{"n_layer": 12, "d_model": 128, "n_experts": 128, "experts_per_token": 4, "d_expert": 64, "d_shared_expert": 64, "activation": "bilinear", "moe_layers": [1, 3, 5, 7, 9, 11], "router_score": "sigmoid", "normalize_top_k": true, "routed_scale": 2.0, "balance_loss": 0.000387, "balance_bias": true, "n_groups": 8, "groups_per_token": 2, "init_std_router": 0.00958, "lr_router": 0.000651, "vocab_size": 12410, "norm": "rmsnorm", "norm_eps": 1e-05, "tie_embeddings": true, "optimizer": "muon_variant", "lr": 0.00856, "beta1": 0.9, "batch_tokens": 65536, "seq_len": 256, "train_tokens": 439200000, "steps": 6702, "dataset": "wikipedia_en"}
Below are experts of layer 5 (counted from 0) of a mixture-of-experts language model. Rows are named router (the router's row for the expert), gate (a neuron's input weights, with its number), up (a neuron's input weights, with its number), down (a neuron's output weights, with its number) and show model dimensions 0-127. Each number is 128 + 32 x the weight over its row's rms, rounded and kept within 0 to 255. Numbers have three digits each.
Before each expert's rows: "comes after" lists some tokens at least twice as common just before its tokens as in all text; "mostly gets" lists some tokens that are sent to it at least half of the time. This comes from a sample of Wikipedia text that the model never trained on. Tokens count by the router's weight.

# expert 117
comes after: "-", "|", " •", " Preceded", " Succeeded", "\n\n"
mostly gets: " Coordinates", " Succeeded", " Genus", " Website", " ±%", " Died"
router:084084185115127164121076154074184150175102113140153184103158192087103182115183080146081174186119148154123108123165095100110072069154173123159181155093129124072193123120120130155140101138118173088189086094145125133175113103103151110136077144086110128173147141127127088147123135166135077135097118100138127127133085132081141171086127098101124072106123132154159168129175086128101135131131
gate0:122128121138134113192128137081066067041098129120135174145113112161123155157090123179142140168159120114096107120204065108137102156092092081139198135070130128149118116155114165149118085146118122139057103130081137100065116140138083090102119145167094123108160131160034134124129142102142174096079174145154135192098160126120146138135148110157178145127090122118187124109165110108089112150100
up0:074129187090155061101158164107130087107164094102094069197136072112161087174122131155144112100128146142135135147110159136143136095188112121130181164153146153170140136130136128152138095102133143143088134105174108190177064137131185133167118151134141145120168148129114060143086071179199199131154134142169134119150112189154107169144172196169143101118119109141114117125124141092074110143107
down0:101099145134101096103183139084117065143150129119167115082129089121131154117161101146148148082108098116181064136133099091143111179086115084202143146143123102126102126096093127120177163117135105126119100183154133125081000162089118097140095160132145177136082147110142124105143085140109146124115102146096131122135175091083146190167095084078106133138122128096127164137182213110123115123100
gate1:129101125121205066173152169104109136144142169080091153136152122096155090136120139095087117142187141101147112156093188164085091139157143122152145083144168119157073141126159146077139120119141135152159161116137183164110180086089146080114162125109149089077138095121119123192098204158138132119134120156171156078130142141081145129090188109169156113091112133123106212156202145144170090117115
up1:073078127087154132168180196129091088125134094127061132120166138197106158117195167142134108155100101115131170131118096111153107138149122106100103154127104091137112137109078111130077074081122096076141106149082186125133159092038113142169101097155120090145172127160153132108033123106153133155099112130134149144138134156122155123157141164179104078091078086166128146148144124152095168180138
down1:141135102121136121062125085082133097121204108153118113156109083147208146136189153203156108167160159089144130175097174097141111146105142145074183115086138090091181116081116101135170119123170134162130130168168134203164115155165115054135110152087130113156151103113133145115161153052097163159141125148173128139144094151095116087095136143148155166111139143096092191107134083115137163115129
gate2:130086130136142159166105128135091130117127116107141119146111109154131132133162104089091150117133152128126094198145087164138168155083178144142184193126174099066112081078162141130175066130207100045121145180095093111143088151152145143168141091161102111119094175145141129199104103137107135155169189119169113140168178163144153100116097145114184083127130099120181162145121077139117097160169
up2:097156117122108112111131117103118068139144147091133160133141178115195090073140135083097129067136062122147135187043081181144153149040170132130116153134145163123110080211150176111118140170114097095135120170100141151140103113194126157092118112148110139088172160182122143135124143163120111117110154180095115073114124104187116131118148114072139170132088105124170129106160179156150113133172
down2:090110080085086096097137116097059178111135178171146139147132135097167158162121107122142152048145194128125100114137080137145138148108127099148125106132137115112092145156183116097079151121130114106190132095116166162132094101119168108138101108199128125131125134137107149143169155119176165214128124114152134160058132184113111081098122071149155152130152102135092108060217141108098173134074
gate3:140144084190135045142171111168058114151121086156126105116115092160132112152170140163095083081167126136145063134107143150133157171058075156105100171140118140077104064163080118147085123080150122111137136059152112102190151134134117085131185159167175062138121173162093118093121063158085118121140107117180109155099119152176181123124116150117138149149126122083151103136123111135155127123125
up3:191170123127109122096169107106057122133133061143087086118123170135125100152093157145104128103134123106203109131110133188156124146070146104109122045175140126138140101167127101104112085184123091105104099125105139091163138169152107158116165162167133051103114130147142127120183119057185093090167140150119101215079194106142112142152109132144130151194151107124145083142083135141130122105139
down3:143089147115144114134120135112115090113050105128139149116073067158157088157148107164138129149099079143193110110113161103182203083108056151123119104111188080117078133136104115131185111185096105112082176101136176144115093156156123140062058117089122161114147128152130087114086175167145147145148111136051098132114141136129157176142153138110145136135106118183192170144166134142140151089123
gate4:131116169136115139149120076119177153101154142145145108164099100170086085153102094138056081097121116108134145157152131136100115122122182146119145129107053134122116145094151128118152169077092090169100099129142136094096150000176139160174181054133168132119126128128128165092116180103094167116121133138134096155135200125135067161143141134165132150167152157112133094071111158110128154101194
up4:126124162124111075143154162110128108075135148052187117163135082148091146113129150113062096173144122104114105050118188138160166133134129153174098136120093181145132139065097090166163151182184155141117082094098122085120125166064113064107126130128086107153161136076117157157135155065196162095113180153177122106111110110121158101119137148091124134147077142147157099097121107184146145117150
down4:103151091120103182173075159124102091127090122192144127139143081151160090162124080118131158137075106132115145166166105157103082139137165128094174049141127096159050073168154115109118120130190137101207086089191151100117171123116113085134131117142167140077076176161152141116171125165096136114150141132067148132127133173088124088092162113129110087102157178141135073099152122156108139152135
gate5:108167144068068158108107114147114137135126113115131060109133141154123135160132128166108141121121160086146159150122214127077120184157117141121085126195121112144168112142151146179085141131163106114127146189113121132147148170112001132133180097185163159097127156091157098106114068213134150142106142140139120172140132081144111109140103159134172139160095164136104166145134077203120140123097
up5:117151091089111133110080124085221109091100105164116154167141125126065144085134119126116107202164136126112077100174144112060113104152108112090108123079125131135119164112176137131128138108166169089124093082147093147081094114109150170151139173138157152110133169124116134140170158135110175145085103148176173176153161179123175150109108103179123119157130098134131148068071073208085113080113
down5:113066145121090115193131112118116161132157164125084121160088205091120148111151142141130115118118154147174159130147193123116155177165142185153132074142117162062132128150118142088081045162090120072129138096127157136180161113142091170087181169101120107118114141104155101167153229135170125114156127135183138135128099173102204143137130146103143129113115144112123117121091141107152211100129
gate6:151068096062096122092136152091056106107177160106070098116129097157115101134111147140132125104159082100157141083130116127150170102125132142151124167178104145153099122080138091149188133090060126096147116146073100098079114141113061046151164167121101134134061181111149141101135109148134207152110121156136111171104060106139135144178131178154155161150164130149093116114137111113170132113074
up6:085166117140180105166103090097176092155071115157117166194127122175179117134172145158113139134115119163102149143150094096129072097122120101129130156101124115100124109207091150071060128158174120123120150113131150131146176118163164125156143166157165112132180082187147119119094119148148119096135123106075125161130128209111100103105151080168112116024104139092172128171143106100104185158148
down6:114047139080077114117162116098125095117160153175152166095159125172101133103057147127113157153109095131085089176085125071166069170116149132117133134089097126180108131112086121130108120145099125150105101137102137142110078126092068119126117141075163113160146068121115167110105145172121133102136161098182155127148087127121152119116222078179079100140118065144129144164102193152129165065139
gate7:133099116100075102177154168136148106150138076157139144122059146100179107130190104157125120095083110145114179100169133210164099182084088102112144094192108086144145145128090159141140152173100145160175149129157108155095163144089111127147094093070148109123133104096145101191110126120123177085131068179137130166155195081155123153099098117118120123147135047171140125128135184132124180133122
up7:147130090085142112074102147110168167081157111150166118131124115123116183213111102122156185153099154168110113181110098100165122166169146183099103141099087138093149107154138131157103082164135113106119107124101122097139113155151186137133151196091150160183122110092087082121141091120134117111139162120148166079104113143136172111164140100140119058100192186106165101103103130151144081044192
down7:105090109185125079142104137154079165127131125139130118084149130137092157062150102154093118134139111167109146125136107123206125168109136063158148114132156118162084157075095114062200092170169102168167125209169166086097108162146145146058104121129144152129147129123085131119140138145134181154158131211099118136137157083085129142133126072092088117144115139125146187088125157169086097078111
gate8:131079169128186118105121158122135153122146082147121119140105142117094161128082155089170212156091141085110055171115113133101100160126100138142155069144066175164147181070147121144114147105122090169146111051149125080106171160181149115142117162154127171146137185107163138140142101127116178162093164139148156149117110111159084089092130078169111127126175128140165136050126104089128117092066
up8:103184077119124176081105155124092096125094073114111101130146126119095195173155117128109091148180110135111174177155173155096143114132165146153068130214178084127129182161162150111183137069143068139101165099086107147152169173148135127138105124091124138123078111131140133084153174125144105146147152146085113125114125103142126037144125157089126123100138113166116103141181139157142171060183
down8:138126075147110136135144087104151126146129194163120156104124111148078125158099110159132097058122147162167122169152189137159147202097095139035116159090055198099138127102145156179120135094133107091096044118130034110117097116144134154143119165115167109178124073132155148114180090143128124155139135162121151125172140156088108110060110152123114128072152107170118088139134138136106141124101
gate9:131160167157097059139100108135097134193118147100115138068099065109127150199130138143112138116184161113194109143058155095109110156129132194149152131178163178143132153173197166132174136107106121091130131181084106134134098112109114062129127120117103081101121146115065112082178103179127098116152114162120178159054150160115132148147074151126116097107095130103118071120124150114112081116132
up9:139168108133058100099169110134080080170090151090061116067096120115099122115165137153097142114092120104150086167115117178150186116157109172100134117138170146158109138136124115101143071086095082132172132151197163097177152112144152128170131128084175121122118126131146136137124173162102171053164157172188072124082115138112062105186138152115115125138068140138116135111109146140115076175077
down9:137118129159096109125123144147100107164088133068141167063086114110136147155096138133085103148169104115082103144158128172139138086170126154122165094107088130074175134134145186135134094118171106115101122134056205171147121122103051140141100154178060092137066131117121111156116128084145165142095152054176120091153091197157159162092091123149118093118166151166122093138132065089132096119136
gate10:059133106161112138139124093211099188131150145174147127139117156152137135139092154118138083103120092116156179196119095125064157100130168112127155187151211122112131129172141057166088144139123083115155095072128122113104161115092164147090122150126128123111138162140200129107158153156135119137191126133122096132165128159140059157143173099133158156095113168079159123046121111144121082181150
up10:126118064182102100121131127087118138085114149131114170109084106114115079091131126169129173106177096102108207098110203132116155162151111207196097115118136090094129144148051111105170079107096094129056119138111100164116094123245135137125141114134135128141142127136123150123135093113169105158099105125089142100174180095148102126106155098149169120166187086115109123142098132126154136083111
down10:153152144152115094136118091129166111203114064055110165157100091144094152179140082151210164115138146155051123120145114126131103162157159092139145160119190117120073110092153093103174114126092151154129150196103164169139106112131155199105128169116162070139100133130120127180111139165158098164135091086153135116120169153151126117115118180085103085102116140147096135172129133064096154121190
gate11:145156140129156107174100124125147191121133175126106090129100116114148082102064120135104128056170110147069124173115183178182144104119127153195121167117133173191122143087160167164129103088094143079162113111129114141127121137132157145137091115197137150145110119175183175086113159043125160103107107163102159163099106092131140142111118207048149182153164136122128136137077136122156105130128
up11:151119127096097112122143104131156121082065126153149067168166092168105143129165115083102096067130144149110123125143211151124129153054096157093132185131155139125143092175110072109131182150167147101124085155131156124076138119161142177102144132129145097120125094135200066182108143141157125072159111100131115126133084158128123126125099142065195201162134099115123066094066122151081120150124
down11:117123114129139161151126123092105069175139164206113101136132110163170099135157105110159155203146086109135145134115076134113119070118168114140164127098105052128072120139094132140120130162110118122118140119134145129084109171115063120119068100132152203134080136115085073113155134070112111125090126118146137153102097114119067089145153126144155081097082149110174099176101221065193111121135
gate12:177148098074132151141081085142126134089120124138092116128115114165185149117125110218132117165092146133062147131172133109137166114101117209089089112131086149140082133104117232177143138088161138162135179168113148083124113150133096138127138084086177147131175103115113139149133183136101123197101118059119092069155121150114156137188131148140131123095152123160174108121131118076128096156078
up12:114143138074153146112093163154172129140060130146157167162116107167127101164076116168140122157139144140051110083131072121167087128087149162098078115136143146156100068144150170140108162108123092164083156125117135072035087114163104143114151114099162109119153085139083165137190073104120158221095163132089151122129141094145133175124105154158166152122166130157117096128145077089151107135088
down12:089109127170133110105139164191122109152114147114145153126094202089154162167094126091125073167097098105105130146062148115106126098123139088204126102136114083053074122140143135137142150155122116167140127118148131167089168079144122140176146131123155080131066068149152162113118103127177111170152215140123110206141150098200109079128162080081095121186137148123111107104113158117161141127138
gate13:135079082108141150090144163091132167145136116171158198116071099150047110149131153109070111100177135109109122148057111132135154145138099108096123134147146137075158112172121080128100163120135126100113098073151067086103110108135124127101185107123118116122135099162157149177121106096134136113147119144127172118075092162116118135155114134058086195185115195099072129102114156076164077200122
up13:158104151136142171073106142110165115139117137122129144129186104145143066095157073141082172152053126124156166178178137108120111062093177160167178148110064132128126130139119125149196126179054106114124105121151124092158092128127168115188115167101083131151097127123147143132075144084160124116141165116159150105153125169186103062169144126094142114114089126193174140118077089089132133098169
down13:158126062083122125132168077114094148091165103136183120147136130150106115152089092089159102108155097121148082139172101175143171112169133098105122187136121126170149120105084129136077097081071051109178106083130093179156169119158082150179114116162107127110144091092099129152057143101172180143157148114167142154136149125164126140156147183105066103123150124124179136139193178145082123153095
gate14:108126158128121108160147151185131175122163157076169167153178147148152121141140154152146129126106116162144126120168149041162055083165125181137152157141108114121145084082158089125074118197162149134123130109205183137141093098084130140099091184117163136126122114166081121118151147105126048137113114148138126101136083072097132176127175134074128094165050108131107147144102184127164161152125
up14:096120060111128065115134081105146099142084162142130073172106096129098093116154153123119045110134123131131119131075138179100156169123121123057118082090150188090106117135137184184157150119159067192132159110116112106049096108105111115181147113125135117111134110129131123090094118151109124143107049090159105125084189063135105086105138156138138132135102205142146130158112082142108094122094
down14:122146126114121121121137167112079160129139136150099110141119115120169106179100171097143130138143122148120145179127103168219145161081120168157183140125116159226117112117168070137151061130149167087100073099146120159114082122123128068143082114170204124120192151141162093151125129085108143067171084137166093096130182167148172096124161137140132133072118129179112106107140160113087170165114
gate15:126122117109179144170129154102085139097147131180077065131127135157116116117077064112180110088088150167139135087125131216141107201101160137100186121158105171102155115161169171129131055113145181104205165119095139129075104135132052187116154126155115113158168103144097145152093135115121087085118131143120140120136162111104129126129111095102129155136112109152161121130063093060114142186118
up15:113142099158099093118085158131059183160151146109138120147135142127141064125036082143167108050135105113098194118098103112168168103122168106161126122092107164128142129169132089101124110110166107135127132144081072134104072123082171183101170108082161140175164169143121094116105073116090144126157131148172178127061187134172101138121113122156168152118148155162137087081124127108164081151130
down15:081151150134137156139098194105176113121114188111129138130128115154137112176192114159105143152152093129203088135168176064136118099120208085118099094113123144056138110098133111159139147168112082150195136108156096170107141142067138112143107155120144124146112150103162182116131165070203153121165154126134145099146037135144102120155116124107162083124097065113148155109107063124140135097101